Below are experts of layer 8 (counted from 0) of a mixture-of-experts language model. Rows are named router (the router's row for the expert), down (a neuron's output weights, with its number) and show model dimensions 0-255. Each number is 128 + 32 x the weight over its row's rms, rounded and kept within 0 to 255. Numbers have three digits each.
Before each expert's rows: "comes before" lists some tokens at least twice as common just after its tokens as in all text. This comes from a sample of Wikipedia text that the model never trained on. Tokens count by the router's weight.

# expert 15
comes before: ", ", "s ", ". ", ".", "\n", "–"
router:127116132130197147098074171119043202083202169105154088186164050146159118117124138136097211113090163161129113141141094143121082131158087083137117114137129134110099149093135145147120127129133130181167132132087116124074104120113114099106112111137209122056130151143121132160137106153158102131144142100096123110132125163092100121102154121107138127093199163167124185133100145091149147144118138186153121109074103106136084167127155153017133133125095155142093150237110097164130145118072121089096118121146143136142109128175142127154124125125095213127166125125083080106166105166122156066151123178126133115155102182151127069118129121140152139103103139140183122125152127138109086108123107202130075111162068152068122131145125106103101161061078112135077129093134122073124158160152163
down0:135120147170115147086139091201153155126098135146122084032189091118106241129087114141127113092101182138081148134127135117095120142151096164158122170139124120177116090164117136132116141128112119108107132110118087117131134119122122151112160146168123045119122161198180138137195150099112169124123117141127100121203158173148137131081168095141106109115102134155171143090154116117149092191133146119102149134142105132143142116137109103082056126131102151134115111118137168102120188150133119066130118119107172112059097175136099136139121214129117100109132089108110080127194116188069202152140148191126127153120099158087199071131131143099094152084184121197139077096117085111150133112156099163086112097161149141169130085125107109143120077078191052128127126097160111132136081154129085

# expert 13
comes before: ", ", ". ", "a", "ic ", "ia ", "'"
router:137171152115191108158089155164083130094146150144158074143137130122126132196120163158148131151106165151098195123112105110132120137084127131094074157139119166140156143140132129067052155132097137133138138077104118090055106085134128106137125078148169150128111137134158108123080094123150096110125144133124153172177079106130092089070096136115135057102196191143088163123086151071142143177180117142143180106085121123134045156149133098073130105184092206093079129209123143164182178140091119110125148124174116127162137085159104126153162120101113136183119149160060090111106070162126125110165152136163149135117125124088160069099113174178128131169063144092169185141091136144133098100137092089117064105182050163097127144098108082137098144138132107137112140157125100094111102133137109
down0:122106092125107085147169178120113139098139090132117152161134148119107147136091099136093114151096092120104101156128103126149117126105120083153092169137105148060160118179132152134145133151116132100151097103182094155176136155141086137060124073156080111171108124101134127140174122184151150089170164087122089181116136095134125105091117172099148131138096229119149146130147114147180186156150144146062153167099182145121080130094100124147115165135177147132174078101112131171190114129136136137062056173121083116115146156116133120125120199155131142092149136127073113106154136107180144169092069125118124137203161085120072113152123192115142107205135132124097196158085107103138075154138149192086157163110031136109099114090162120112091166181144134126055133121146051120123087143093128

# expert 0
comes before: "and ", "of ", "in ", "to ", "for ", "was "
router:142083119159143127102116117148153105042106140139118144147152122150177126127141121098168144142103140168141121130130083133128060157111131051142131139137070170163102109116114136100130112126155116156163164144159154165091093031148115091092200142123166131128112144104158157160093108155144122132109085105146182160193052166087120088103160181081098150098110194118070224114119172099119187130175121119174156120064132129159140165162144073091132070160131125091099128125162127153125186108141140107096153106217130127154149162125150129188214112146144113150131120168100126158110111110107169097142141155140114112117138111073147103138128154170120127124063203111109153162109120119107151119129071155102085130114102139073145151102128071118064156121100112146093114128026116117149146145185139
down0:161200085169133138139067108082165141139123155071161084125131139108096088090177141099124097137092104155124122100171114082115114090095178182101091109109137087159111135156143105145104139157103116121133087123173163176151098057125116119116123065094140116145201149125097145141107139128123148093155122195079128085128125148145142150040093120070111137154125162104122161112138154142090148097171110145076122124119155141156120152125148147149132121099191096099193131240053152127163141095175125099135061131180067150098132139099116127174136149144088150159086123120188110144155171155130205135119103142144112093143132171157172061148113128130067140162080183131145138119153136086091092165162124149145141075166151148166057145172155125055119170145156130103127131116126137139143088063115103

# expert 21
comes before: "to ", "by ", "in ", "as ", ".", "on "
router:123061175114172176156085144130115085101134115163162149150116106157102115115066142107119116098100167128143129122101121126088107121142148098058160180137123212081080128141123109112091168110160151122190123151129143126133091093062127069073131104096198150116082148094162129162035087142135157098178134114150188158154058132066111099131126155121053101140103164176142136091096148090162109143115096174149136119125120117113121145174175141092135095135152132084132157148153145128116170128108157126096119171132142160118101068151100150206128081101128147109190133130098116140107104151107133159147091184179171126150117164092129146162162134101133113149159175149127162165102103075145161120103103122143099167117108164098081153129095043131074164161110121197126085099046116081147128154193130
down4:184126144137174097175099093085122153150115131071148133126074111134110096114109154092116120185155123112162053101109098109103150100162094149163119160122114149138087173131145157156056090186156180166160112154173130147105094101057082124090136114090132135110130147106113114100152065125120105061137154106149119102064146108112124163194088194116095111137080156128169143111068102098092077115157140128130225107107141133101124150154120151175130103085126154069170157057138182157150129140085141084157088080109099190140150174131097128138126118131146119108087100130151132114133151090114162158129138188113139146140108174089188127182172104119100152072151117159153069141152138145104152172108118152136142120073114155152124130115191125089161068187146123154118126105158225167118093170161104

# expert 17
comes before: "(", "| ", "and ", "of ", "in ", "B"
router:145087140184197111157157110126133132096178166136154081130150088159190091157095135132176144136088117140110138117080138168147073179099093065145116165131091134121101151132166161097117107175106112144153125148119140138113117075094157116083152135137181094133133145117137125162087117159138155115140123123179193159175061151101110094079147173076082112109100145128105138089131158086143166116135068127147131106119129123149090139168143115134129105162110115095068119119136148159105152090127112192117118093207133182152130144061136116220217087132109108115153188153144126126107047136123155061132143128136143160103180122068125123130130170144089090129051145132102167177155102175147138091118104127059100168110122166124092202107136102109119125080117137154134087135112050064184117158111147
down0:193141149156130124105148176148119123142087111110139144150147187094080088151084078127132109100143138075168177141116163136132154157097144075156146155101107125136094170155082153088114118144133135082099099134102132121093148121135154167135137179170135121115165159116112153095164170156067066130111141100114113170135098089141111170123175155130035185127084160127135053075127196137196142133078148136092123111151056140090121166164154168156097098107091142133141156091066188161119167086146121105135098113110101118109112184067116051152141107209077068110160183148132097201149141112126127141151175149105115116130129123125095136170140170117162128171126077102090121128132179127096119128153154105167094138053119191097151125156138073143140154121119082105166117168080114065107132112134174

# expert 2
comes before: "the ", "a ", "his ", "to ", "that ", "their "
router:177062170163182148117121149132130063095132151151158144164118127166162125092132133130166108187121149126129137162127086126098110131122080050156135145108071191140103169129144106113110099154144126149221146169120119130141096106101086107100135133089144100137077170160151136186104094159121140073184077123151140153177081174063127100126130124133105123107132136165120139104105211130150129195159102153135114118137142102109107190194146127116131146140158108057114124121142068121167112123081182159066138107194117146145135111109168155146197090131094135133141121137120135162099121110099178123116147139143124141059132122160151105148112123180115145149129120153101149133173065126133031078060046139109103112160096136082118200101103039090113087146116100156103108097129085119167145147145145
down0:145076145101156143120107097164113060126100126142099153182074227145131157139081105172116072127157093097160132200118137081144158112154120118115142086138172125075139150099121150165117172119128172098116097157083137118087089122135159157114083153153113044145098126108107129112139148099122172113093149141123156094145127098129127159163146117135177102146028117121138126084173095121100150128138133195172061131133184172145135122132117108124107112133153149116076110161091158145153109137071111110177063177133140093167190140150114122072073127123149143072167114098099116193090167142129136150097190112144099099179105087154140114150106170212143157212154133103041163115136148083157159132132146177113115089154089119107101141172120163090114119089147080174148132133116144118138114134157068